python train.py --num_hidden_layers=11 --hidden_size=128 --n_experts=40 --experts_per_token=2 --d_expert=128 --d_shared_expert=0 --hidden_act="swiglu" --moe_layers=[1, 3, 5, 7, 9] --router_score="softmax" --normalize_top_k=false --routed_scale=4.47 --balance_loss=0.0117 --balance_bias=false --router_z_loss=0.0001 --init_std_router=0.0194 --lr_router=0.000556 --num_attention_heads=4 --num_key_value_heads=1 --head_dim=32 --vocab_size=12019 --norm="rmsnorm" --norm_place="pre" --norm_eps=1e-05 --positions="rope" --rope_theta=1980.0 --rope_fraction=1.0 --qk_norm=true --attn_scale=0.177 --tie_word_embeddings=true --parallel_block=false --init="uniform" --init_std_qkv=0.0568 --init_std_o=0.0 --init_std_up=0.0568 --init_std_down=0.0 --optimizer="soap_variant" --learning_rate=0.00938 --lr_mult_qkv=0.4 --lr_mult_up=1.36 --beta1=0.95 --beta2=0.99 --lr_head=0.00966 --warmup_steps=140 --schedule="wsd" --decay_fraction=0.573 --decay_shape="pow" --final_lr_fraction=0.0 --batch_tokens=131072 --max_seq_len=1024 --doc_mask=false --train_tokens=499600000 --max_steps=3812 --dataset="wikipedia_en"
Below are experts of layer 3 (counted from 0) of a mixture-of-experts language model. Rows are named router (the router's row for the expert), gate (a neuron's input weights, with its number), up (a neuron's input weights, with its number), down (a neuron's output weights, with its number) and show model dimensions 0-127. Each number is 500 + 50 x the weight over its row's rms, rounded and kept within 0 to 999. Numbers have three digits each.
After each expert's rows: a language model's description of what the expert responds to. This comes from a sample of Wikipedia text that the model never trained on.

# expert 17
router:474500430418477610548479517583539455564484492495532515542529481472504504464485481464432456391555457450477530532451536552543535408512496405472463600497503426565450514485527505427436585513559557473525524534477509382450451497484590484499503519495521501538574546491411502397532556446510474505536509517489557610562490567502489449521555474450485486418561441471481485462461484448525332606486
gate8:512462566540435504461491579524546451521495413544524532469468483500432490447554555417522473419426507470479494444532544507515510455500411346549566531492536545557483490457516534522472554420593487510423493485487525483466454478415486498538442447556471444512510557480517501553492586534440465527566549598391478595487500599512483379445401550509558427453428534532534478522524393513532486461527
up8:445523559519405449575428477527586595509449564556535483454460498530461406550480530401531538472494486574499547522570564548533521427415626518566469483421432445506558517499469508511432514604500531486535564425472563509549532471427496438494441493468572499514469449511525480534489494495493600473456480447553595498483476513417610423516510471504434498510465405463550430556570524497500461491567
down8:498468423504504480543490610517460565406471510472485484539523537508531477446492507502516440475422603457581469425583507511605565462460553577450531533495550486644452448554528539547441512523348508445500587550528519463536487467539478452478486604575464505569440490515466520456538464521425482555442451525485498424578496505432443525539560555470508487598555498471431480479423468513498428548488
gate9:508498489466417473665477459532539521561486513452487492525431470513487470563482461483446394485487470426569506455402553540445559420452463517538446472502494497607432419474543522467535537506427512504411405480593595477552486416500491550521379459449522493518531569531495490429531593448537508507471482560527550505514467528494471459564523545513497505447615476489499449427515521373494440539506
up9:508520527523553524590423433487521491563449494528535523465494587548367382516524503507444545416514402461502499609554507482527513481482490553568526562523460404475501460482543531444502524455503514391510485450483589448547446531546542507509467512417407489501427472458580427431509441505454458506557445482549521507459491424500570590529446547535496491428527479496476572548497612623501540516449
down9:493498515385511593468517474511499410473497558441472581521476443428539463420430464479505635433574509469532564463523596578474517554496434429501451551505592534461516535500441543481410521475505463467497570513486549500522530498433518535590399624513500489490461440455525462563449406511523448408486460511489505431469573524455519449485506476458602495561440420475546479497504393535505503488496
gate10:445481483494456450541545537530514467594486460472501509437504511588549452476438612483477442470576421478483655575430482508452522472519604483465571498444542562475524462498531518462475534535632534465514490544540468440473518519333492517506583497515568464518425561432447487449537489476428515424506508499462581499526492588501495467541510506435445550441516516490500548577545481569609527540462
up10:581466498540349573532483533523478539491627438490486467556530464402541502518542574435532476499521490474536568578440467443498546538507524476538480547463601567511440507513427558455549461527511460502510466545445567498460483432500625484478455414505425528505449514456522466529498535568487417464490476534556536472569550454551470478414548484433455468496397584425488423542442525457514439415453
down10:470447507507522523539400456507566509517444444525470542516435459427435493556466528534409554415581426458458405542438546551563460492543432496478434487536508452544462432582508523378540591527491476467468466507462553494510554427421523491476447485606615475542472478505485461511518640488545469433517517562521535375479514450505527504580481533517402561470449477469474495464517495503409550512482
gate11:459527469459461528454463484535560501536525515475587389462513487536533522487456499466408502481517458446447479572473510533435551522518461556521406541518414452583440558497483440513568590602511493511513468483454420421493447495444421439517494439572518622475566407470452559458447505427550510468434434500472535530573512505508475460525553510413515500426460442536512344567428473499570472503536
up11:422538529593475454532464550443499422439555544433514507535433515520496576475558551462541492535515479526500543469453432555518514455546480450439528489507486418628497522532423556482482527483500519556480575440535453544631484444550545441532522523479479443409494581521494497368494453549441434523407584462453431538558468452433534463510521503541507456361535488492446483533514502602500418444511
down11:458486473537453480543422538464409540493535448510443520443489589486471602471414580541626493480588442544418599531545506519501577465544538601470511514418430554488441550517505482477577485561517463506417558518441460524430461511558461544480508552484510483377496453473502515484428563470509467612508445463554454440517582559532466550457547489534591466511521437506568586461540492537517511485474
gate12:406533476553407522482548485580617420479418489515539485501527501433436522448462566427479481450496432527480452490466383550458590470460518509487493522426504560615551562588449540511452497506523553519522517464550437517461482510488538498486510501446483474642524496407484523518562564376585506536458597513559519532551456595514497498510505452517537488576468501455549578478469579497471539519428
up12:506468525456510459481400465517538510518517471513522484559550556620473536536423547575511514376396481588468502527536618475551482520456550546541522529468383537544503394441485500488424486549488530541545517447501470516510591503424524541402476474553460438524499468507556526477519390528441356509459531434421492455443425435480522523486584463596519533551524493488512445475571493505466481500471
down12:496481420546509520428534486495443453536449507465566590535499416475424533538506465535447569520484530563575609468505471505474482398504431502559484428533403541451482468458422535501418470514505486605485523521538540464374549491461520551496449487538478545452466553495365518528478490470537561498555409516436588538478526442453499489402549468480482511625558438548556489522516468498483466429601
Description: Middle or final pieces of personal names and surnames, often in cast, squad or personnel lists, such as Mullen, Benorce, Mackerle.

# expert 4
router:550567455513502523510464482453583413570479418512517544624554420487442476479498520443520501422501545494493570546489523560540538445456500479447483523518512455472540440548498500427473560564518552454495513528539420443508482508530524535514548474411448540528444471525542548534518457453374385512529433492510585540547534579512511495553552451448599477517506454586399461405485436473553356535550
gate8:497507521469496461436498544394618440614541476569459572559519516589515543519456544463509563456483558472595539556476533512556579555448629484388480472465447476515592458522470512453481549541513574515537495444486494520401443537552554526513497407469521547485475504485526537564525401479418491559567407508513542453503535481474565450507509470532529447434481508568490448443436524526548497394467
up8:483423448521554523454473637424505514553441580498436519459537490484578560570540581521530489477549507467538507464477434541469371450471532430431496632425486466584536517505557557425475499500551558480485509505529565518565507552477603513520480467515461483472446550600494492501503517624460485555436453485481447511467548555565485441441443464475523472499507516477487392485597470432471435435535
down8:482430493546432526403488438512487550502472520502508513453473572475414536541570474507591613462542477491544509496552560461505453492474490533342489483386442593420521514494546457554443556458467563517574441585444432482453426566490483468539526549427565552431475529385442477584535409475514535480454436538443462519453525461536580434508512537489548539461490532527556466528466486562462476516527
gate9:528563530546463572470445451446512482529469491514585573577581412477482406451495535494620500492411543563528416534540619531450504480514485511505547545455487489449544516458512492436442490478513549519532375592528526405531476510572449541416504489471500509466525479486466536560504424507460451501579472492432474503500454595476581574540455422467636519477501473482496558496541391442451501492549
up9:439578443540532505473544516496480485625557468537572400519563550429472571553544433534525631554478509454490412499478482444477468457528503482490572571522536526452508467482536462527497561495599568532539533512547477461465474508396384530529451475562505478502561454531442495546472479563445524461532449484434540498447612500566491487549457408544507426532465533382543522420551441551453428514506
down9:476552458572409497477482459545556496455590613567471522523459504497514474454569518555487415570606498465491503580515479492473510474550444621568525514570538515485537474461380403442465475522524510534454473442442498524574544517421523552485515527507447409413510545486522541513462455531513513459428546441571498575462548535504481476573570434599541556478477537457523548473404519477555445448597
gate10:573523445540481494572569494451488441550519419522512489551555439446486537470415554443386560446553530529460478411509518507491550601451488469561545425485510586386493532491549429449474489608524467463465515450524553520445452563490493452510499457540451513479504516445541523547570444502467468469554588472600630562518503480533516536515465494512550421565407463628532542488495488461554492501423
up10:527466532481496586437509514527596485480543528591479461514539552452416454488399587461540569540474586503476481487551549535561479563537459434525526397517437563541441485576548480442464519498495478502466505568521507457494565495501510485474441442499423563443534539546532464506565517456398575489423405382559427423523489463430456584595476430528478492452529539517437482528503583491506483416436
down10:555496472409464410515488473519502397476528458518471582529466503559428423546572576514660480561491608519434499557566506416492498502527461468509440500593459533522492473461467556526475437523435520519575482461580553513485526542520503535491526480506538505432514521472479459448502473564406473414548492470576468539544532597530426494479492496472446578443463511527550399557456469557366493490427
gate11:569491577482539534464545389491592533462545445462533449505505537505538426568527484492649479534475518428538513446411454519472501553431513575414438473580595459526529451527491509563490543458457520457460556436502470512523532488622454462425530472473520551507536490448486479490545469498482559507516517445442493558474427528590576450585511441461604437499554617535481540468503510501510477428602
up11:475563539422627593451490466495404529548548490447530401525471526510483511516565522461487471497498504504440372517519481461485503511559497514485369529465526579540468474493485477530486438474506598621523478522456561517475478506548492508499537500562521526584499500577489531547463533560539447448478538529482428490555471419495493494653499475390453523565426501388494395506417498517576478475459
down11:464463463556567434443437439403536497500573473494479500526466510491465519527497488490547559509432524508474442557623355540531533468545485527515525542616435526492595600540499580479467514584499460467535479537409438454527464540492541571496412535435440507442456563475560558490528490573500427506559475467507450529472453552474542528559545463439473503591514504598394510559464521473425511476422
gate12:525554491492512491484458420449554457422494553431387519545534565471532451595556507521425377482506450526517538485406510481551491485406436484516475546501550627388464563515483512394565425518506488429606540511502501513414528579451453539512476439523550481394545516565501530526441539493460460407527546552474507471551535540547454492507513527487497496506499548525467425407428463491427451472541
up12:469505571458472506478570536442525528581548520475382487502412480472494539567517421440453522500468592480501549462469519404484558441485470524562502480494414594502512436536655553534447462490550530425429519458528472518593449472428490453603461504495554523421607446626458523515468493517456471434555473546418480541473460527525524478468567474445545436507487498546443517534446543527509489407509
down12:543483428500471526538519521500544479615510454474456551491523561507510563561555558451523504556497488494549499459448467529432438480489428460460442587565497562536550484445497515471503484555545517468497501549395536544382465469590495470533403539540580430482469430499519624570410451412512360478564533560449460513501553479492545456535556519506533394461571548499506437515496592452551449488449
Description: Capitalized field names at line starts in infoboxes and lists, before a colon, such as Status, Country, Died, Location, Total.

# expert 1
router:491516512463456518568481457544545429567505469488462555575525440432453531526484464398510480408526462475461533484534524507585533442441498496479485580510532431572480420492533484443529583503561537425501556573557493456488490593494469485532464505471420512615531418481457575383524588455510471410553513481519534627545418544395555494568536455437558474461529530502482481447573471557571483526464
gate1:485481511437508511503557538567495486488497478582600466519443395493566486503494468436445584548429464412518542448403461579583495394593531408554490468493463455477469439450498429548493568545495505483537561524534414467447484489485552599574464446525512557549459539578426542419523436476445546499510497523521558455495440555483482561552521567472503451474427513435600528420443496526508525428547
up1:557510436398493633453532477489480487504581443525486451488536535413499549484454478507519489511522429513572505522440512533541502558568486579473520490549467524513453647484549480507481557527444370540466475457502482534578439451495515606473528596433428434452542552541513363522489488489561481500491480574564441578490512485568493457497528571489448564597562497476474502532541558536498426548567
down1:545495552475506558467522544461563514533471544521497565522473542446534432469526407452510534588482540489544533466485562543528474525512422598526523572566501489562421543504588469424427485516530487496391544607410447589409505379517509526460501517603464489552467455480534419403490558606532481441524514526482542508518554516528517389529548493459502420504592528551548477508514464562428465453521
gate2:453545492492455507598380409554430484502531421469515475510493487494557442584477473457552474458467415463548558575466512485548526525463601479473526435557566459433497442514506477466424433473469575489494440582471490496531398619473543442550408493578609401504462472483454528590480503439547452533482469447503455472490459563458538509519529421441476463474563513499591471504469451465520566553537
up2:469531496519560456455496443560480561506484492419555464453542465558507533506457442480423455506544446489489450493533422571435575541499596435537493523546465528473548529517509428533555516537448522511525440518401421512406465532534542480570544579504542516567402481475467440488611490527487571475555500498508485489422473555452504461404527557459497463567449498560489406627378573535552583577511
down2:518565546476475630424465552524505448551536516437502430453456493484560504573544468520496370502476393550425491483501527555505563567506494488472542484491437543435493478446507530487554439555563548493439477611608499628521475528485569545428502412447581477552524458509471489528545502483492495563508504499502360461438498517467497466524503546482411493510483568540512535514518528552579524400611
gate3:500417555548431502584490505542611514513440392552489469605625457447514463522568533418562487452549456515533569499531495485503558524507505399497553459538452445451460500452612532495516535511507519479618521500443594479512537534510484559576465522490509478543407471574509457397543607454489469506492561594448501458463522415465541574516453586518479429535519536522523500529574469483537497510485
up3:482468515515533460393507525466438521519449374558537428433474589473528448568467514551463540433516513484506515556439503514472528523560465496504480456525388548483430564550478449509554536454550523527479422528416566516457518563498496387418456453445480494420498472466493388546558483413499546536423491521478581550547427520609515377474529476459553485448523488492449434530473459389493564503506
down3:450543467548458464562412457527493541531435461390537488552575589529493548473493459496555408518410470444511524414398497513499532466476525419416486483577531517521485471569649544544497502481514555486517537459501483434568492435463480476503506590500573452536465462593578575492496477571426425518459522535471519587533556544572547555490556597419548460513547511504453510474518482606520483537479
gate4:517470469576499477481563472542530534581512578521565519528444558445474441451453428482448515510487561551500461613564515594548525422474469412513459588544492492584476466508505439501557537524451505520549523604506520546460445624480489486503507434501442378541441546521560519388506553473512505566499439570549557500456590480440584547524488484471528546508494537566549477561629557523536519451539
up4:533514516515424479549561518360479535506527478463507493507496348574446478521425551423525597581476502481464539468504455534451418490461552514490476479552516596592494346495433494514658540476479539504491513502563460572601465502547490488483554536470540506567448474529465491474552475559484531401499485562505481515526463519503544472583538484512513429507517573592420490540475423489550498466482
down4:536509439594568537536570500455462531555459512444519455399519504467439525508510506623584548462443551554480424478540624444479523490460406529510478476397501552460498441476408497516486528437566563487554436576422498480418439563495524564546501498517566489496478475494441548542518423483548485508398512474404455560471422442531502463429423480558511536499525486511452542481557564449511469596444
gate5:477492494439348437547490497561504582515527478539515559524500390516484514452421509482391441540476525463435526486507413474531525478465460456484488544551522498486488488613458454528521498492543516534533607498501531474497453620400444580474405448485520509481541361478504496507503557543456476612536492466413479541549479613487459488589558509390492449509471503469537579474464496560496446507501
up5:514483507481578530483495609439442540473630439634502411481564613541552417451536537515475491579461555472561485423544483528490465542536480463382493489543564548479471498508519539514477505515475436417536419470519487553537551460561580500475468483513547561451441479514520439409529494579465516513507534537549503484478411505487595441399551454599545544492510479465395457461527483484542476532531
down5:528483519487539476446497464408465536436599423537555500514477512476509496446442523462498564524556522487548462521506523565469456533503489486474523567476544473478495555500565363466511504530490547518508521541551495518547521475549541395634480451488458462537443540373514473417525449560503628501460396553464506524509552483469457642557582492550512489473512354465488527486517488367466447532496
Description: Word-final syllable pieces inside foreign names and words, often Asian, Arabic or Tagalog, such as Najah, Ikaw, Idah, Ping.

# expert 6
router:595509512420518585593464478523475487530483440462487462535567466488451458534493491480453485412563487541489638490456556487520490486478526479464394505501531496511494492556581491431467597533578562494432487536453489443441572613497539473547449429479458494618452455460467489467496516510453502527625532477495551531593445582434544509506561471477525461533647454525489550480545461404565499502485
gate8:607545492519472607535508557495491458548580399532539469501588590533438461507441524515522474426400496505575493476476545516458477533543516462522455485439427529517482471444480525495414565497435558549465499567490498527494417509473560529515518413494516445438440517526376455429540537507551561538494492547573504549483429482379466461578618449499491513491472526465498537487385568514582520546581
up8:498499510405607512521414466508551624533469566575445568514453464541548434590527524390527550513454493496491479521540472532553595488458475551460489525470506513577540493483573448474459530457582525501416582400483480543454451553553531440494498492414580461542441491484452487525550437515499588522436490517504572475455581524518564562502461577447567564471553410502493498590466501462439496524414
down8:413482562453546425440494608493528502478509506548598507431467503516533425473510507495455518431537496474483547427518516443554489510597521456551476513566459515464486448498544456483439439417525587504517493439554488532536506532437425418541399516626538450527570481500478514444505461437552502547509460462465451524586463450517537612530593587528447452501642495573563429504487458559492464555503
gate9:492422549447409487503544472421420375427470535522485541532504450459400531588465548531508547508602469480465515494515459466495493534487530492331537658517553564544517484560504542464498440501479533484485462459509487526460530505596543553528513474505472435470488504488487600534560552583496394556594565460483536453511537520514461526617535510502501488546558537520412514426526513439542478509487
up9:566483520474501458528544520477536498512511412464607483463435511459522540522446479554470464492617516605431583553495550615385497505495463451560517546483435505579422453523545500446526500522438495557420481485533519502504513486542538575506490562530569546468349463463446588508555442474555462588497484595560446482521521518580468566486438550521490525536371532517470423483544505490529476561503
down9:501435563390438535540508435393521486546493404469530436496460522436521390515428481476513502547537433521530502492487518527470489513473450507544611560500524582539519474480614485402467450496512452461585525534505519483497478509537660478480541519450505555455487462449455476502534548496504460477431511531468573509481500448491417463578473451434588545479560609417516385510545509448434522564555
gate10:432505509510535475558468455531524609476502507481471459500545453593575404463567524438438464513545507560521555530474549587497423470384544439530610562526509519519435494438508503543457543524618488472477414546435525495441549523497433491512438580479500588506524428414569493476476529498511438453552552493498427501486440525534530468441533642467543388489570555507482482509503441413456538496479
up10:578438546555471621441483525505464473637490496470469428556587451540400552474518470444576628500489501458535512562516578486474563415492546593552513409489475518587536510536605572455536454510514499483542470503476543502435481615457376465518507576526581512589489511533463479447537498455497435476498492481490553499484438467429436496445482539543500532531447576500511542484543546499485526545480
down10:528527467547641485501498519514418613475421581450550452472538548568543556469540460587455491465524566536488506480498474316541447516418434483489432444486490460357556461521391489558439474492452529474577430480491508516490542534528478532517458486553453467515434457520424529451510446461434498402510461525533501555504521472492436429443545545453471412497486514431544486549474496525479474545487
gate11:471431472480507498475558511524514515480427518486484498504515451512506489502583452496488430523487467572502453436371530438547423552458545444544468462527561527483441473550595491556445553422556546470478575479505487396431507575537489450471535450489401453487544536515431528521466537484499412457536422509529475401496581577393442605464418423487444450487536543501550470413536517384517563567514
up11:535570615379525489526416513534501574455480559510461471478497519523522523420445501558579451508511496484457497390503500505440512422526571581378517488531488559538508464520406486460524494501485554514448526538518551457547578497527549554511488547514566466534458480503434489499563481542516522525521462412434513472524575473608544553494601484418548512504517520545532624424387571533574413536539
down11:411419522408450496519525467436566519457482447540549493551621439500491506459458536523544576564474554466453531518444563560511618438475467538405496520491522498467582443456508430490454535463457482466498426597487480492433465531508448536466486442543635500527448486601540459553469501460596574446494504507505586508405460494426531458523420589518453497419484474528396496496497470483510520492439
gate12:617534492522457552576466468454466474625473530487484538529519494482483454441426467517463503487487443497484528584556494511503478534434426442571456610566577445539519470458510591439490565436444459418470457579543492437503582516588541411543563426532569468536451466538530409519407538537448460517482524479473498472468570419555484504553503422563480450486540385493490552420533526506488484444465
up12:481565502525417437462494549479430568478498545490504494439567592538575478474444453558579505487517489460531464516465547492521483550517446384514496565510479536500469522468501520483523514480509499534435505470527520508421554655510608513572455436518557498476551500447449579554537491497558462451558455497516606431454482437441537600497557567430545505502364595540493585468438535441527493484599
down12:537545559486504549520551528463524473553584470462499456475478553483506471442511547479517524406507610502503484531566501451457522515461544468523536520423450441471528415484437514498465489472447524431439430367512515570451520550433485441485456426556491552440501467380512443494564529393519542502480497505603449471526551400481527465525385528379429468511591463586506436456527565491425535469554
Description: Word pieces inside proper names and capitalized words, often right after an initial capital letter: E-mer-ald, E-ile-en, H-ub, Cole.

# expert 12
router:490579433490476483500497415468553425515508400523522513596541458524454427445495529432515462418551525487472589545485520571533590417448495504462439520510529446492516500498484511477428513562504537443538485522480403476487452556510568521552551456393485505547535478549527561510508494447395407497515462532517537503646520556423455397506490456498570456538493464585505479477551443532546377592560
gate8:503535498524490496587428521419503400469588455426545564556479593433433514466470506465496533396493493513433502481550584501507445347532508527439498494547469467462424532543461522423522411548454569444479559532517452556489418544581535516574559463431447537436501507443453486491510476465516499518540477511480536453489526535529509411612530513473569409523554537488529557493567518560453473527621
up8:413518453502492461608454498482405522466418392461582508540402528499530554489605537429495456486486497474532502465517520553482462449518489594553588574500482519471396485449449483444509391516495409523539598458535479456525516520500500526469498449604523492430461465503486544524430529498486494519538505586500541550533415488547513398477530440394493484561500427514539508417551491492415422414469
down8:483519416445427472546600432536489464564485492413482507475460598557513531421482435582448572524522496485479568580568426368486505474480566519443588584431541542480459540453612542504433448470488455385488524493479457486571478584524534511479508528512561561490465515440443473418461515472489508477442485576428564428490552555466540438425501548455503463475493495443462443569463460483503436497501
gate9:542569497521514491509512577479479540520559480542334509531584498520529466516565550474535486494502489551483574512531413528530478500568557443362443549552407438458517612513489479494492533570422528524437481572502565536471430530420554500472503533437517441558549489459597458572494509499378454522430468474459600481558524549540530466570518456529503514458467454590533466533562477557552502493577
up9:543362400523536560469473490465517496478495547583524483544395580506573448537435467507511416375532531529500487521607468531365497452486502537488535502505545533431467485464506604463531501433418512491476516445534499500442499450534585500430457485541483401460514435508524515466600467478537444512524439416500468529503448554504474513563440389478520510491445528515455454511613468498567438438523
down9:465483561467491507524523548446429493417535556579505444542473557516441503433560412551509576504504444573541460479380429533531499527531456487474529494510445478462487508529468543462415502492528516449558445536499470538518612529581542456500528515471445506462496554545643445500417421597547423503473526498494533489458507442519374552499572469438584522457373513552522504464565443419437496519547
gate10:458499415468479493494495562483556537560515419487416523468527480443480565450459500478436526585526558434419504473421503472445546520422498598580476470506468518487454488481538576561450502459544482511408514486365574493588406562481530556452487532510538599544509468526442540549480628502571469488494431592530476589571518469509457507427524456443596499549508459448520483465590471559525536532471
up10:618504534508529503446523474437535527491500500358488605537419556429466471482469506515515472476455498445471418543469456440575584576499475426540533549529613515529487498485453548554457579473482544452504440497547471461446534414466540533563543572445431516436458473493482533494619480498401468499429639425552513515441521464465561504445431601559483458505510500506487487459463582473483490507517
down10:489447501494482537554443491446446515484543532539505444560455538417535457503459478479439525530543415528466506542516513568466575638532573522542532493499458447491545490413556379435566504517561518495428442548492465633451457550524614495504533497502483484519489518420549410452582549516486517464486528601453468539518497497525407513511593405489566577458554514524554500466450410480570477456418
gate11:472507500607527489497514456394461490566451443593463494533495472608465477432434475499505478544543536465484598503542541532552539459507409454521442487475456507565508545544463472386480398533437550444575532550460506595472405563548573458527456457484547472524463463597656510560463514595486437522462455465609541491537436512455472491538518438511508506551526417528459524500522454543500534498508
up11:491523492470586486504469514539505644543383519509567483416561504448498489429522493512528542451557469530486569570509524501466475540567475538609488529540542558465474612480426509552540498528462550509490437417595490523451425509561503539443539478457549597557532519402498461527537545523420410565558530509548451549411465494501614401436497508464569520510527542514571500487464558501498493510592
down11:458437504586497440437490468462510450478562485475475536584498556604451569541476587491465490531520468419603529507493596501446472459476543536538570553450482540510447549514588544425502530550602531509472509565438526487494439518462505491515436470493409405504424506590477573519484467363480552534564507524453543531521567486506538425457428554500559531481375408532506444578462554532483519495490
gate12:450503517505416513458570521529522498543468500531510613522501480591476536541541512499453488480480363587531555573496479562507515442437497502479468538451575552475481389455439463515539510557587474480473460548467508478471541544436379446529522455548449354597498516556580470560431559458597490492527486566579430439449501475442418534521513490531566497514468524508543600464520510547466470439448
up12:453473503529519566507538444552517553479444486422458515605538551546496507431530526492512528604602472554576403492517513540477472479497422463569477545485477523454469610503546445511580564524590520375506512524605481430447517462457503517484382491475424466567488455549469463497429381514540498536523499542500436508465475577481436418505518454467461529467564495523507510552440555356521504532532
down12:491545504484534465477550483462454583480585535512555504556468512484430566501552517478503535532564437474475494517457453570496482581502493453459494401426500605469410424479336409409585433559556529499444452511424551495479462471544456431476581456499557530576615468472432512551551489484489576529493490443513485484487487442442494552541552568621558564465541492503533556468490519481547449512497
Description: Nouns closing section headings or phrases like years, career, life, season, as in Career statistics, Personal life, See also, Background.

# expert 27
router:512523509471499528590457506522545499513473459455503497479573483450519505565567428489543499442510554407446561490506569570533500468518542539462424534480537467537451456512535510428426521555657504437548510521530513445446491531528518509534562429481566542523589482509569483386554504484472441468610518432530548570524507512373569532542551379448492452510548436565359531450527502471567516519528
gate1:507456510461613519458502471538520564511524498593541433516529481510615404522555460525472441585495423465569557459529382509458466372526467548566458562578517545523447459458450520441426492537459508490448494612522501430522521468560495520516488472514506494415596507504429513465589491512406536486535484595592501496503530519440560482521472490564468442594538572557478586538456483505528481488559
up1:524336500479441412509482539513423484523486535592523556492434489536525450492423483555563458470464471514527557487487464531450496459486544429616530506467541621507487427499545458456542414474519495540430519539623469510506491477479538408508511495536567377597497435474490439482489462528515431437527542530507495511550598493464492456506528467429608557475553493534584485401470485436561505479541
down1:519599525532517469542400532478451506426548497511505458453422510440480493535422598555513384481577467559480520531476490496494471516572517387499470464493482540539486399448489434518549484450539476553501433505529521607517533501514560327386521511581546469550572500460498442496453487496433512492489427497535488530512422494525474484662504520512534529503486567512498498414488441593523543457479
gate2:555464447441488485543553562547506564562554484520454518483594485499510527517506468422516479512532589447497507519516512479511428476546398539472407552452551601541479479504575514406480536501475462493425486524466578535463508502488572528478519442411438511591397532427470532405522431498429561611568604538498562524497557560458450560408489446487546508582466458512441462522541511605498578512505
up2:598497601470434510542479482481470563527494501554482588448544455443443527515550561541547538503529564501537569483527399457492482397550487512515513530430586557537552405480608561504458568563506512518560519550396448493500521444485614514458452588589435566517527476527577562601539494507540586431514481571607518409498472459524477533464463471553544439525496478510524516507475448523506480486442
down2:443526456613560578476537498597487562521490555424482547571496422598494488472580466484477490539459483590568523517406532445499546478414526499469530529484523418499564536570481482575461473471459437540468393424504547493510422464479487500591419429537463548529486513551512482454575473485609511549559494533445442519501466567425555554505457603472469553445579488485509557447452493509512523594545
gate3:618429407514473510479502584554531554537457468590491452430484556475532491465536497495453545496522553524493474490478496458502595446566380472479531572475552510548456501516521474566441459583562475439506504478502569515511603485458558448568465375409543460507512543583537488497534476450421392520538544572518575523530476469534471450540439574395476498479552498514520544437470532526560505624499
up3:530493516486510509480506541500469444513474490491460380562427463414460444528503503465452533531451564530583394466497471474455591373531432527496459558537491523411573428504543587492460414551553566545536572517450507438570574455537408510486551467502556447403403441538485558482532506471388491577511542530389492532446497524484377509490501516453524514456497471490475579474507505447451499475532
down3:524543552507549445473484515467562570525493516500543435418472435564507510432508542576499491540553480610445481495466614465538521506480512514597474470307503490470494446558561495504460501593542553515517485477477500452469484505560460539548366558459485472514508487550409485508455479477501470573539496459536486560472509392617492550542489515480530481495501447534546532485568540584525587647479
gate4:545464568520519543520416495479611546533507515506488465418507404532512453473473640508467492558509427434429493469503569547503470554516562500572485502475542457495431504525552508521549538522564520477479542485485539518468559555597549542523452441536498513440520534458555451476457573402429473492505504505556622489529573518385419421507546474568461444568604460432401518490557499514475415525572
up4:470500465580416469572463514540523563520501551445557502466442532578399416514515440485511562486496447410499560435501507505479481520506577431460463434488559532477565526473494585543597467609522486556512534441510448542557480475498480520490465495460656524455550625597465489476562480543501493520449440472407481545513454525461509397439569416458550518491499526395509444513496470459475536569542
down4:463521437459601440434641493460483512410502476476471482491475491534547542520559572506519501462464615487532512444578517502448543509481471498426555478517431577546472476559433510538380432491470593455485482449525494436518365509507515544470431503401493513428449490398536598491516468417524491637451487534468471539504490574536522478546437511467531455560531468585473516445510440501511548484490
gate5:515518519571600516566464431470508406525513455430486476400521467517511509477475479476550475440506473371396544453567568556460495587433450442590606478534571488537515493514563507496506487574506474449612542513506531548541495426501529487488469542585485529468460547476590385496508522513544428474601540511521541468462536505427558484512575443507570406509540457484494601431495536447539448504490
up5:500491462567605488544477482430517515440534503515486391392493536516488529438442565435533543418510531482496509433502464470529431493565496426493529521505458572438393444560548449418514460605538528635552517480466422495544532434586495554520506529473495431466528483435502448457508461401534580433529495450566497531519475511546478481515514523482550474461424571509616468558526405515555461411507
down5:547492481534556396502424502429511524357520546503512462503506450489515453465400438532516418524413615557500480483498431482533616493464364585421475518537522450517467535453563492598476554530434493500481483564454463476588439484525506553524522432549520562491440482525521452429573548494471550493550505528490594510406532442459550451473493483532479467418422479523522449540440496559504438483455
Description: Single consonants and endings inside foreign, often Slavic or Germanic, names and words, such as Gue-b-el, Grzy-b-owski, -ski, -vić, -berg.